config = dict(
    n_layer=20,
    n_kv_head=1,
    vocab_size=8192,
    positions='learned+rope',
    qk_norm=True,
    tie_embeddings=False,
    parallel_block=False,
    init_std_qkv=0.0684,
    init_std_up=0.0684,
    weight_decay=0.016,
    decay_fraction=0.689,
    batch_tokens=32768,
)
Below are experts of layer 7 (counted from 0) of a mixture-of-experts language model. Rows are named gate (a neuron's input weights, with its number), up (a neuron's input weights, with its number), down (a neuron's output weights, with its number) and show model dimensions 0-127. Each number is 128 + 24 x the weight over its row's rms, rounded and kept within 0 to 255. Numbers have three digits each.
Before each expert's rows: "gets" lists some tokens that make up at least twice as much of what it gets as of all text; "comes before" lists some tokens at least twice as common just after its tokens as in all text. This comes from a sample of Wikipedia text that the model never trained on. Tokens count by the router's weight.

# expert 58
gets: "ed", "ing", " with", "ated", " for", " of"
comes before: " the", " to", " in", " by", " a", " with"
gate0:164143124137086158131123124139115116161121141106108138134180118069098119120122068147125120147076141119120147135160166129117089120139157121107110140151122144118114125152094120120130156174135111109116141137126143136135138153139090100056111124122132142131147125124112163150088146078088157134148125117174108144128092116138128148154098190076127139138144115106156093094134133118105114162143
up0:099120118119119115202106133087113152135174166136153150112112152161129154168172101108107128165140133122149113156115101138143115165168134127146112152101125129151100144113128121129098130151111105152147123145120117139101119128142118136100118117147154133085137145112142056153120074086115164100114165169164100127139157145133106138134129084109118126165173115147126105156119144135119103114091
down0:124093119166133114135123176159129180098135139194149119120077116160114128127097151143166136123103135165134107129149123086107117135116151168132129113070106109115131089123126119158115089125147177108126116113128135115102112135103135133136096133138088135119109124146157126172124096163158158118090141108121159123139098140085108111088110146097108121123134117134101173164151106147136144176131
gate1:147128122134142129150112139122140115140090132159113130113142160158125130135123107127126143074126142087109098112148152157147139140140107130146150145118084143104163124139114116125103141154122127168141105134080164113188137117098123123142120126124153147124171133155139098128082192102190136164163138154187167141135154157158150162168089130139157133111104132165081135127135124122118093122113
up1:131123127098142156127131137141178115069096137124103130104091127116107134153139155136145101139082139163145137170161102146096097134139133132140110153125178153122157148114130108115142137155040137139133146098119158133127129160133101132118108142153138155124147126078145150118127103139199103150158162125120150128159124129078123144120103113118132073095131149134118127111108097124087094132116
down1:124126112092133124160166151149142118139119142124096146077155150114130116096137150120139171126181130103101138113126160132139180122110130118158129073170165109089138153139087112125174143148123112137124106142107142129124165135102121140120185139120107144102151117106133173154142104115129107105155123094126113133107136075125087163135168125174118112150102174152154104149126180120125115125133
gate2:125109101077115149169161141178163114200129099100143163155138144102086130109146119145130133114074115133146125148098112163160079159106139104107128103160148145114106098126128144153149119173100146137129124122138172132110103143137154070103120143136127130152117134101104111153105132140135102103154074123144137155133151111188115130144096115155136141101136110120100126136147125108151135130142
up2:076116150124126139155173095139108161083134133107117100132131199105082139178163140105080154141107125136132105135122131122128138075165135086162104116123171115079143104122123129148148149110118134154121161134103144136134169095147141098124109088141120128138117113125118096106080115098154087105174147135112099154124121131152125108099161119117153120118111108148124133125126113122102152125095
down2:124110091145121074117097182137068122121126159146106094123138113102105128094136141137113185127181112123159122160169112175159183119127138130131146127138113146125141123143142113152140111119166127110080151110121106115143134095104157130102155098116180115098131130173132127106122146106116136156131136117109130133167124091136120075126118119160115107117110132159147168086132121144113136083119
gate3:139112129130120132115140111103141134151075164130110131107122135135113059157140162134122137115083119085155137145139158145125136130159145199105136160156145147148111132162155135104082165117123114128174176123101108109139132119111139096152108155151127141115138142118143124098128154153119156109142103105189137132133128149149091131148161162090105101137110134114114123124092114114139202128101
up3:158143135104108099132115113159136126129124086110158106092113137157114101109135117118149136134141145150138110098128147135121079118086163103112141132131122109101172156125133124120106131114145129149142106117192176126135170080124147109132121102171131136167147157156124128079106127171152101114145100165126115119154134133095118141125109185088124129151193073110116137103143155114130138151164
down3:127099118132161137133141136139117114181143172129132115173073111168115123066165105093108143120110159111169151122113115169146106156128109154178136116081098135167159159118117106142114135142112151169114165179106150144124161128113130150130144158149094132132133149092150086116096117127109120138087133119111102099101141105133138108139127109131127085164111132108130099119118126165130127157109
gate4:081142121114109138116105142129156086133133064138121098159137106079129099134163128196126162126100135113101135140108162148139145137150156186112148115121127115123111149141084167115134124153145118140135105168139131118129125153120120129200126134099092117135182104117139117131162134103105138156150118127121146131163115151100108136111110166119189106127114149095119106094100126127131159159132
up4:120120123100115133128103162140106102103163158120138154167103108149109108131137131108124107161114080178123142166140150126110177171131102170089151126106135136155103122094125140150117111091122121123151151164119154145104117141155128112091153130089162138093109129113082151104112129170151122102115113129114159091119116113149127151104149089097173124125159139114112139084148124061122167123141
down4:124134136128119084088143094115124127121117156143143143109124151154140174100163123132093116122142137147121147111104193114136136094143138098104133111116091143162110142155128179113134107153123110111158134144118129141100137092111106111116112115122129132083112143108080169166098129121158093130108117157152138129167081145144180121107092158159133123123161104157108195110118109165138101121091
gate5:163118156098137169128120137138123078123116136119101112153111073123078133172124153100158126106099160163126133143170131155126101136167179119160098126140112099130170107122098153114140146160111132169103152162154174139154119128106111103139158127124169154108132124122093112119106140140124144147183117109150136133123163084139147161121115150134107126119118118082090092120125145107144092112144
up5:149194138145131157120131119119125149115138105157086103120134127133100149105116119156177121089100089102118131125109081102109118144165124133135180097122063141129108119134103112111109145156147110120159128115146126114102163124125112146154145117134126153144131139145148131150077070129149085101099146182134113151106116109139146161151122113191102140180120114156107130131110119139160118117131
down5:108162097115121148110113140156134105159128121128121154123111135130114112080123112127168134122121117104130112135106143167156061133092115120141152096161076115128129135175111096098130118101125165146132131107110091090124141156152154175123127123154104150102136119110162118132116182128196144089109113117148143136124165195095121151162146134147137123136132152132107132140116181107107120106106
gate6:133138112086181114099089137080132132093098173136147121107098102137157108130148146096138163103120146108090108159105149139118141138131125133133083151115128085116095125147132147120161169125139102113094112081138108102121106114112153105112127104116118089154154101117106126167119174209163139167144142110105093091112127090087129118125124112112143134147159131111131139123147115141119146141130
up6:149140134136161124129117082134100156164155109170095150142120121126145110103143157107110138121132118150107137155137119143127153192154095088105128114151097122138127160122120113127134153114147184098124175111128070173138139114126140131138129106161098148163112152170100110151151093137125105129151108123154170120105099123152126126127106112136160147110083140162165160073137161134159098142147
down6:173122094125113154135166122177128113174109114142131128108136152112084105098121117107119110138119117142122148116139092075150082168134098079134140088156113164142108137110116146128129126115138174152118159094111131128164164124123164158111146114121140155165096164154148116129125110118104154080152132142139175120133155096125144136182142072126139117127095139169149146133118141144155150135119
gate7:102133116105111096095128127180147177145115145122158139115140108083106144166118151131133106102118135153099137138142111095101088103145125124123106188111146131139106120160142153089154159161147156074127133135155156094134140112137102117131139149108092176155123124133109115145114148142146140124143097144113121127111150120153071094130137167112137151150108162138091165183138118142147078157114
up7:143193153118132086156154148125157126109152112120112125084092144105150114156127093113133134145123137154134083123116139146117116128107139120097134144123087111147119082122109142099138088168150123133124170171081105040154131139162113116152122149137103113125108129173123106104136112159152152109110115082120123116093157123119157141125146157119094155147112107166169155122129137135134158138131
down7:137132163168107112129114144140149133166110096112115138131098132142105146116111151102098114127154166100121126140164121116097090121089103120081149136153110112089123105172148123099103131113096161111116131191103092106110130120119125153128119111159120148157084117094159108129143116187131137135164131155165131121096145124099124097101127123113127168131132103158163165188097112158111116149111
gate8:139107113108110151127133123124160124128089135130166130149161119123151120119155153162113148125160146115146114088170143111138082107153110132110087145115145128160139114149103080113090132142113102085120116135167142105112085102095104101117122164121146119153119168094128125123092099065126148121124116147142149168095089097089106138114115118139148137118172148125148158136088130169132123089075
up8:170101100125113168132137180120127108128145111131128172193110162138130106121121127117077161120118111118107076157130126120151158116122167108122141123097122100060152124142145109118135113131141104180133156142152116150123131088167166122128151144149133094134117092134121144138101139104199070131123144140124140118131134128088128100114134148126161132159117108083092155134118122138137105137114
down8:153124107129104156148118155118102099129114054173083114142133145126126113141125166100115161132140149123147127146141126092114112146138129126160156080082135114116132090132136116119117136129108089126117211127120127115105101130086174136095156141133102160143173134152154124127103116129099087127119159131127119114120141110139127106151125146149118162123122117161136134147185164142111165076156
gate9:125145132149124145092146152143141149154125125146135127123117117123108100137108161110146089105103120141154116104126105136132108123139096149067081102075083111093149074101146151097106136147108098118151161126128094080134130154150088160173141099149122147105145074127135140110110115155128128088151102113140123114128107105159144119132068129127134118118136141172094109150165144115139106158167
up9:125110100133131126142101112150084092122145138107092169106078134159132157095136114107112155120179090149141159154111119143120116161192095124136150160139136132110154094107116127142124116172147153125140163125107158112127113159144119142125123108113122142135146163133140156140106104152122205111155103135100117155127168142123149154111160081107154134149117120095132153128163105091088108138153
down9:151122129080128119166106189126128134139146125098093131147079083147161095138128116111124123090108151117109123136119115093168149096112121139136127139099154169106132108143189140135103144129107122121138125157131077148119163113120133140112113099125181105139179119146139085136118144102133113111178127100117135133134086110137122162135140167154095108165073125119144096130143175126136154118124
gate10:096139143111147108112098137108144128138136189075118166100106185124127142133151098109121150136133135140099122128090107154114102127132154117116108132099113154089155118134086108144123117106150132109129120097131129173157158108125112141129108151171159062092136082140104102140101137143099094139132134140182119138122160123105094117148102142075162116116151130100122142109129133116161081153149
up10:121111109138112136130180116120120135134102132125150134120124134140122104119130155135125146184116159116081145139173076093134138116134157128137139187116143151163146156136144128112114102151093082131180133156126125097173113123107104078147135117179103146129155147154170131150135101141156077105135160168153096121165149122104150114128131130165101127129180125152153130135123125131092166134142
down10:091102121132138155131108124152154129108146145129119118127104097114110110101156121157152147123129143128172120130149110115122117154107091141174099114112119137165106194090129108120131121114126127132145147111117161133073131118117140068144096111138116093135134119148092133146157131092167117116119110117127104098174128103180121088135164135213112139106171155113094107118153116134119114155161

# expert 118
gets: "ing", " with", " the", "ating", "ed", " of"
comes before: " the", " of", " to", " a", " in", " for"
gate0:117153150149087138165159109136134140103148104139070146102100080138122132118085132098113158142195127153093110118149135103089127115120136141115109142121145162142154097126140137116123124110140146171108134126125144121143175092152147146119132146131159136115124167069130154087108107129146161162156173108089136140174104129099147115097127120092095121158103133151109119089126136099141115143104
up0:131098148142141107127111114147123094136178183145130108144161129171138090089157143134159147134097102094144107131142145114141133083126121124107114113099154142121090110159156149117113103140132147170128138126154125107117126158115073171122160145144146136139125155193145153091120107095114078154132109129099104150141090134089133098112150174148117122114129129089146177139108114112149146139146
down0:123120133120160107140116129137221151105124157112110130144164110133152113174126102116149112109108154134109138168113123151154106129132116135137120102127093174065130105131122110097122112142149094140173107099113126177135117102134137139126103158180161101128134079123135131128162124067133113129074175157147122104133113099110128136135149098162119152172138131130143142120119136113109113123105
gate1:078121124137139106152086135139120138127141156156130135148125121160127104122147142118114138132122105176111135092160139152125169154115114169146160138120114143094148107135121127131102110192150165132134136135096145120097169105131154111157123150071108147123135141125152144075101109093095152109142092115123105137139120134087121108133090147146133104107086047123079127122120149148174137118138
up1:162130149147110105104136154114145128119150108132165156117167158091153134138178111156138160124181146137117083114129109113150157137149091133129140144137112168106102134147129141099119125153084115172155080160108091127150118072191113175091090132150158154138150144168146135098150095117134122146120130162153111134107152133121104141141110099111113117153149097147129127121093134136103138144147
down1:151117117121162145161166108121113122150151131129148138125153120052134148144118145097155149102156143129102131091115167152101141102116135132137093150128123147148107127140125156144175173150095121162147069159134116157122165130167139130115133160109144159095131146152114142096100097131110116160065112136104081098097131127109105124122123112161143135120118146160125078143155117124080131107112
gate2:141097138109074107117138131104131094149158125127120166117131109128185118140104127115128150156199134162109120126115148122081106164148099141113118132110125147136112105141114110141143140121119117125099127134150154162084127131165112131080146141078127098192154118105084092150078133098136110164145150142099130134131120141105121078134126098149113139151094092095117107153157129128134124157101
up2:117192145134136123070087124155149139148121106119116158169172116127165098127150136127101110108103135091111107108136131136137104131122121154131083131129089119155157143111120128142135128100134073109144112121138125145135067106144123079096133112117120156124131138109131128151118145085164105108125132173089149139120134157135142139142104190122119117112114105075134104172132125173167135091107
down2:105140089134106057127126148133126136126133143035164145119124119117128134104095133114136135176127129131115129116116144158115130058127128081122190155120118118123121129129120095149111119132079141141134107127155086093137126161121114143127124152138182132149104137125123096102147085137143134150128150118172139149109133097137123105118101137128122151138082087098117132107132130129093072128133
gate3:085126109133119108145119150119139099135169122167131162117170195128153101118181111113144113142136174133111182172130154150146117135157126093129161164156134137116079082122164138123155115111153116129091144121130131165132168131119133108134143160155134124132158133120135134169159130142135107099132111107136112107106143100112141165154139123156134110083116091126129109081122162097156128121089
up3:135097105109122172136120158148104097127097124121133182135109127106112123120168126109111098148119108138125119170119129139123113167121122121090118111113143158141143119168127117110132153159110118123120119121117104130144094133102184126158130173162127162145136122098113121116205081114113070069108156123119160148133117132113122137133138083126125134128128103141152090109098114177178173104116
down3:106101134101154144126169110160142090131159148150113134130142127182167148131121096077102119092182152123134120169152122134120117115166158107144147150144128173076115097154091106100145142145101091105095127126161141128138134097127133057125145139119136130134167144159102161138139147133126121128105126148097093134156154094145121126096126141117114152123146134152095134156095165117139125132077
gate4:133157128126129142141123175094074144105110093142113141086162155104148116115110138114118157153102135124105149103129114115157111180175111132128114128139151127136106124122168138114119123161129125125140136114151148097105128133139091148131143127162174116135085132147162104150121131122090130138093174142155086118064166151073133131116083143128153128130149132164166122094094131078147157152128
up4:135099105099159166119147172167130127140109131103159108122104125111123129113128138141133131092083116151127103109111174162142163104122125151140139108122093100118137120074106104148123153102094132100133145104058113112151110153097167115143114130098135144146088124141083115168142121107115160124122133114089159098131135078085148148114164114118159121134139128158131124149133139121074134072115
down4:120141099081133085164121176120132097104122121123100107140144128116162121151135099110134163121156139083122096158139136135116178136094106105150149157133162177109124095128160116144158143164113153126164129128162095137143147147077160114116097153162132091169163132154128077121167110105101131136110164118120124093125168144110116108115113146127156123121111133131154119113126106122107179125167
gate5:159107137127111094154117120111088128096123101117170164092151110099184130086128130131122110100131164147109147131161099133089121143152109160148111105099141099111111079099155135125093155113120114148135144113155095143145140133079103149118152143105137135096141118156139107116196107185110138092160166123117129127142118088105130161116134110155147141154128133100108132083143118095128116135095
up5:143162113150093157128133103127108115093148125152136154149124163101141131116131119111157171114114087107148147146150108093192134103144148125138122166112133133206196124147098099108158159160135081128126099123153158126136111101169134154101120150134109154119157112121124159134141118129148156106129100099107122166126096078139127160128109150148079112143119097132145119124124142120105119154106
down5:147129125150144144144137116141134111150143133127097134161078092160153173108077099137118119153112163093153059148139138120130140141119122113122113100105109124144149126091143111121170140102143114153155142084114118101129148096092161131147085125115165126107109150098134171162176141112154129117155193118128132106126101112152093159151146140160108105095149162110091123135146121123147159135126
gate6:132095113124139180126082137109154111124143087165139157065099118123143139126112149129124147147115094145130151110128100153133096132148134173138075145124119135145098088153133140136134124139121129139108094130123110129131120089124122159146144143086114158136126091093127197116114189094152110144137179126105101109116118091107149098090134118167152133136178119108107108131124152122087117134101
up6:116140125140105102151182108114105124113136110100119149129092140174172133063139120118132135070117150143098156142128084174079111130125107152116139179143150148153126116103069102089129099142125119105116082120121126102138172145111147140107097141106119111133125107124127163165128094093089131143119174140098116098117138170144158126125132154158123139110137127096092125124130112127106124152121
down6:105114116114178125112151125136108122129133093118136099124115148171126104157193088144149123152105069121110129108131125130097129150115160157107163124137151153144166115125150121118166130122174127127105074130095146147133123113118115141155110143096180154102108132130125112160177152122137123164135162093145145126172095151142099123115128105111099147169175111125109153152127152166122149155159
gate7:132113103113128135126122144114098113094113125133144153086143091173123082126090147115128119141139132151117159096119092133071074144156115108121120134133118128132150154113133142201115101152090144148111096132135149090100133100123117149100106135087114117111149136109107153096106165162139129137139140163160098169116158183117158108142137088177133144122111155135117132121123178092116127139144
up7:109095187129131113136127173160164134148133104113121149144148106138084095117141153166137133141093065119150100129129116121122091173120133141105115085149126079125112132123132096154155150144145132129100141114144124194138131117148168199116140094144125122165101136131113147119113124122125133129104122115147105160114131114127158161133119097130122120116109141201128147079105140093147110118114
down7:116101128139111101112178173145122128111128100125102105137136122106106066134154117135122158123089109128168148106108093115120127110110174121154145131130131132158111206098141103159146069103189101103097145114125151166135134095161145117130155086108153141104148150143111129134126133117115093132138130118135116114114125110154101126100122071127133186140117155121116151119127146108107110093112
gate8:129079116118097142122130143055113157131142114126108119141160096127191129131103161134135100134165165147115098113139110119112136128155138136118135150114145111135112117095122142159162103157132145146138132127120134124133141091168069135102117118099131115135140113151116105125157164158173140155133166102101082151146192153136109147127134129131068122148104109123093155123180101116141139094110
up8:098162135128096159136157111158120115141146101133102184150127159156100108106110134125107098173154151108095097120183132130107146176129164144091198146106145138120115095147087121134126104144133152088090145113131115131134127146136144168135164131120154122152100140152088160146161151154146109122130146100110125159141148113138115138077121122145129136102175130134113109081143095139156132128112
down8:119124141106096123138141112127140111135163092143108131139105143163102123162113134160165117156158144183120080154126135053146094129161092152113158152172100136123112144144126120161124064142103115099131164109127136157138131135067158156138121082074115150089131102118131135142148155164120162120122095124112124129117172124157148159115121118101080140130113131119125118127125135130116125135110
gate9:120132105084108104089143107151167141132132131148142157147123152122166125153068162070115126124140160116141125134157136107131154160121113127146101156160170137104133123134126107124141168090124133134137130151138122126111139126140145157163136156092124131119188106086137092073119137129105042110111166137147148146147134117129159139163116119112106174153114127103122148138107141113125109174108
up9:130118150123134110173125144103144108121106162123116136088126149162145146102125124149131110122146161129119179121090147151128111150118113159175115098125121117138133159101153140131118101143100120105155161139171119166146108134109096132132148148166101114136120135155135146153158109104145064158131118121108145097116137161121167103105104153171160075172135162126174123088109128165139158075130
down9:113105165151120102128124127120126101120166102103112106131117131119169142117121124105142097117123113131171129149108108112151146128115105111117144156130123069157115126166178100123134091133113098116107163135097125137181156098138105160147120146061150086150087131139157105122105094174160143145146151158146144169149131121116148128059178125125102116129169093142162119121138122117120126132113
gate10:145140119086061127136111130134184141159126145141074119151134132129116123117124125125105106159149134128129142152197144103116086108117125095141109108145115152132117143146127122148146109133136156103093123121106101154110135141129120154148114100173131096135180108120126141160069089153126115151107085142104132117138082101100112116152109139095139110184104124153134101164151166106145088130118
up10:118127157115097121139138096099132164093118131148133124150130095129107144135150143139113143119102155113127157096100155117074106148115128146158103149140132108074127103115136145153118109056072137133124118151114101130123129133130096136124146155124097127127112136113078132110114088103138149167165155099126069165133111121155104172105119128058093137126118086104094143150108148151155131128144
down10:163197137128094126102111149123114120104106162156137105160104119160106151124080127112128157112090070187139116118110131135096129126140183119140097126143124089140156143135081150162134133126156124114129123135137133160102125161154145093158124141083114106089121145094123123154129138114101130159099150145115138113128160102143109098119127132129111151124091132179142089132138159161121114160087

# expert 3
gets: " |", "ed", " m", " km", "1", "5"
comes before: " |", " 0", "\n", " ", " 1", " 2"
gate0:139123121099128132124126131143110133144142152122124170151158111153103080116136094148132101124124144155106148190102115144110114153100101104112103185093099136105072144114085149142151124121115152139087163133127102089127106112123149117179139147138114146142138124101144139107093175109132068143089082097157129110129154123154142148154144111110153124122148126131095127118112113189133156117099
up0:161090103147133095134126118112118125130150112146177090129108119129104130143133110151133138166151141159111141120106126115132150106122122134120128126112111142106118157166126137117128197120193145107181131103138085146165159105121168136149136152085149106186155159156115127109155129121108124152130116126139098137139142112140085135176110153130159172170106099158172116156153110157113112152142
down0:130112109117117097123154090117138143086097146101110131098085053127109115109163128120143169178110154131165117109116136154126101121098126138131127168124116153118117125052125085112131183150142133122152149124106134136136131153123135165129130162113178109135110151137096133149160125118114094133106118137101129134147121156161104149150161147117136154114082155126156117167139139116122159172096
gate1:154099102143163178120120117106132136105133130130169138093128140119141131108121123114108124126140097122111138108140143160114106129143105105117145130130149168104077116098115125134121161109132141119108129154059111080185109127124127091130171149102148123165163099137170136151128110153106115127120140087117135123161142153136170096147164133144150154128165125106164158131119095048103158123148
up1:157135120127124150131139152125128168132150120162125138136103141106162084114120065146096148158152102111116124112089086094137150092109139100085126079157117113151098113128144123111168147112117140106130120160140127117142124119123144124076146117106118142116121146139120107125129131091102110129119110140105122112106173101213184084092172128150126114135091129124109147113136149124120100177107
down1:148116132107139183146134161136162130112128107147099096084130135097110062112143160143111138147124137092169121133112115078106137137122142144124156112134123121148128135120142130195097149119155121180131107090080125113159150154107145117151133136116176081085131113142137116112114140099113140108085125149158126144121121176135153122197126131135127134100152127169126135111145113093098109148118
gate2:101128115091106110116133107115131113137126129139118124133111074142135108076149106148167145111112144126097176125110108115118120179144126140124132177133179115134143129159109097147118161142173162099118104138113139127133144098130159103173119140127110137146090102171113135124169155118106154164096133120105115139113083096120102141136123109149115155146137136157131131155138123105192192119076
up2:165120117144145130115146085100129131122128112169149127104176112135102127121161169118154100114119116119160124119164120095069110145121156130092109120134105126088058113110107108126194131071099136142155144124127096091089180139116126165137153139096124142170111131154147159104144122144110086118139162112133123138124124132176112130133116135128109158090139117099120104123095125122094133117134
down2:123128108112143158137102093092108127127140152130102128151142126130136155151120107142124157151105108116110168142108105156126080183128132190108157083126152157102149144107140137133103137163154093154125132136149120144143127134130145135122138108107073099166115119094163146142129140141108110139129165126129133155171128140069147100151128169096140119151082145126122159168177163172119123132169
gate3:107099121141159092142131136113146147089143115139114096131113131107127118124123142101154123107137158122112119079145120134120127137090157127084153113165053101137106156195108123134132116104136150126126120114093088116175087138138130155109104165123160108133108157156161094137117161107137100154118154114126161131149137171141092098185114127110156133123157163113109144136117145152180152115121
up3:129132114111118124070148129154170092095143169178150152116147126118132128130131135072093107071137100153123142074133142105134108113100144162179101096125138114110105158150153101139183101146132141126152139120155161168143150161125125096130181116129117124143114143108112074159143108160128146120152155113116130092105106137143149103129130128135091134137133150122135153106138173125105121155144
down3:141129151097095137135145137150113146120105141160132143139181130120167141122117110165127142100131131116096123089110159094118123132186159097106087131165089153126082142118139138127153105140120118121162159118134131168156130141159146140132134146179143145142147129135136086121080104143139131103072127130117151130124141074085158104130125156135164113114132162083144089144131145094092096154159
gate4:114077145101132143155087122128118125112134114090094120132101114160142117108158155124113131122099131124127096150131136152142125146091116110129077123125089132132125135124149141121142161156112153169113158105116119119138122076083158147157129147110132139168092098158144119098111161114122070180139156127154122108108113146140159136145085128131068108109136105169126112081132148177108158123089
up4:096116117134132118170119151080112142141117135111154139154116112097093101104119119179152109141104152150137130093090124170137141118120127116143143139171128097095146128159097124127157099076137128127136122134102049152116114111133067156091107104142097125096156119127102106115151146141111131097143091131104136131152098183122086077111124119152138113149103149106095130149131116151153130131139
down4:135121154141167119125131124135132091112072132140128094162120151134130139140128126153115136140168115212135122126152137124124113102125117188112130103088099098134129094120128145106144083098162102133138109117117110151144126089165175120131112139088156107127134125154147132176123131104133095085174141126112119187120100072157128132131173127125113120111127131141141122143185121090145131138123
gate5:132128111111129134082108138140141147129148135135081166089105140122154127117140153111119154156149139134112083168107122167117139130076152093118137153109134191100148149121135154147133152152105115118106112106152112099130139149156188121139112145066099139112153124121200167092127143147122105093118141130118140092144137155116164124146116152150154121107130115130124106103128142133191163135105
up5:156122171132166131153098131131110151116104120110148135117134136104122139105149051141135132145114186129141123112077135167168150085124121124141105123145136115118140105097084119107116112200165107168121161159101118153132091137124124134153112096160149114094103097109141165121176100160137113108125146137133110137112112150117145126121115119150170177134139160124145129105108138166149140155126
down5:141163120105124172130170162126111120134094177137109124111090103139107095106143146089144137116129130127109155162090146172140106069089106102136122151129135093114099173111142146146092131116145125109108149148118139191116156143133175123149144126147122083095129116117116089108129096127107082085122128151103133122137127147170111145148104119145084097137127108099139107165148117155113115142131
gate6:101136138138130104130111131105164102155140157135172141152128122143094130094102141112150091099104074118140109110126139146146090123157116137133143098107118140164133155128109192098107135114129139148114099146084149145123093161148132085102105105129162158124146132141144140156063125154186117146164165136123122132073128144110151162103119142142151124132118149177117092108143130086110133108120
up6:141154104119136106162119148115130107169116128139142118135098147114150107118057107083158096138134156163163145129156104119176126159130144138118159119115073110145110159142123116128146098135172152121106111138154144086116106138092122123102105137111110143097105149131143131120115145138095116159113097117103180113095143105109130120149197159141107080146144118156168122117163097149105132108142
down6:096104150128152114131118115157163107153181119131149096117126117130114129141150109138130139126158170140114117086126116148145121115096139135084103136074118120097125156136086131120128107134164091181120095115108107124148099123119153119131084089136102087106127103138121165105206112166154095170112094107130150113107133109153108117128139125123123139105125081111067146130134161116151119122152
gate7:171085171162137112089059142096120141124094132128140114098112086161108064132135153133111130121166115125119137120124101087100135145143115105140115120148151119091064147132133103142142139191123113092142148141113143162131087127116160160148124151154110131115137098162137126152115118134131135130149119105140122155131144056115069142152131105133107122142115094143130109145135153129123141125122
up7:158194108170131109122102117153137100179094131097096136117119145125113144122161140144172111132135124107105135124141094147115096118143132121075141175144069124073135109125133149116065095124144132118115136096127142134068119121130113123119113156092119086095101105157109139089138133124103112114114143134131118136144144106163093092174127153133143135134127125128136084133121119148142161147164
down7:124157127139086079098105157151166131132118080104104105160104111122154099135122147119102101112091092137102130156180141111136145128121084122132094134149145096106125126124132146092132177157103157120094136114105138116149123082131139107064127168101142114107139133159137082106184080160120163122117118134133126139141136109151114140132095145154102116141144109122102122110103133153168100123146
gate8:164116142114172119147113136140122133109122154152103157128154147152123109135159126147114132154131097118133155111076142090103141133149139144116119084120128100124124078121138125144134186161160140139166187116111124144144121162180136132122132150118113158116115094120122135067121169091125088123122120198136101114137139111161104153107114128111121095184159074148127111145141127131140111110106
up8:098142084105122102187107152080093138147087140140098143132128122147146116137112119131101142114133148171137153125107076130126103110117096160169105144147087102115128176125086108104119100131176089109116091139106124149115144146133138160134146139124178113127118107116129133138107110124126147126141114139153098141110104121142145166170164116139123140133122215080148132113156116122129101118113
down8:117104159135104142112148142126152138182117132158140162124162132130086128140119114093141136101138154149180121108129131150139099123133167132149145126137096127197107120151132141136132148129137142140090183185113119116154155113126108116110155099105143122115132136147132128154074121121112117162160113109170146115069086133144170160099125101078149110120127127084137116126112135145103153181127
gate9:146135121128126139164108072160102163118125144139129104099102108098108105093162145117122133177137116110161116154165116134143160090134134137142091151074107171136085133110128145103118141162115155143114130127135124062135119112098138172103077163102151140137167126158149144119144157107133136105126118150122144078137113081078105110109121152116155118139118096129130140139152125100118106161105
up9:111088141135093117159148093155145131142119154068165133128135149146100098123118181149118153176131133128107174131133074124136133124129125144156102148125101147122162149142107129131138186146112134122123125097139112095178133143127127118145108162099104102100168119164149089134148116108146098141125099125148126122122120134102170129166162105101131064122123105126174120120137137144133171107084
down9:127141107148144090097123116103150097104126133104105171100127116086127135175165177144194135117167137117101116112090156128103144102138116095145152162168131173059116131113080108139156118149123113108139162090126134129109145129102156148122144136138104176114100122134133168139146098117124126108124110158150147160107121125143130106125116104133147101168103140110110128153109119150087116129092
gate10:095111142141139105136119075141137124155135150096147137049106100107120112106128083166176095122121163101096128120120145130138144105118123111157121129094118118127127114114113144117122122102130072096098140115075141109112156088169074147136124158121106135101127160091116139100147129137131093106134146143167192098107099125140113133155146156126164122138157119146128084136132140117139107150126
up10:130154115150124172118115151099132136144123110112137161121144179139102134108093155094116110097124115142138157155148131171118134134159164088099162122154102162083145172132090146158133121109130109109073124121142154122136089134117121146113148140113170102134126102169138114133093116167130139116153111093118148136168096154151154154106106136128108131164136161188147158114148150158168094132136
down10:142102086135129131119136152107129133145130115147078155116127164153081143123107144176153098131148102090137120116122092128122128110138098134168136130160126127146122169089101122106118143109099143131083116133101138134131112139176095089114077083097136120133102129153131117069123130123079116146109100101102137117138134146172130121067088096124141122098155105133120151132167124151129119166169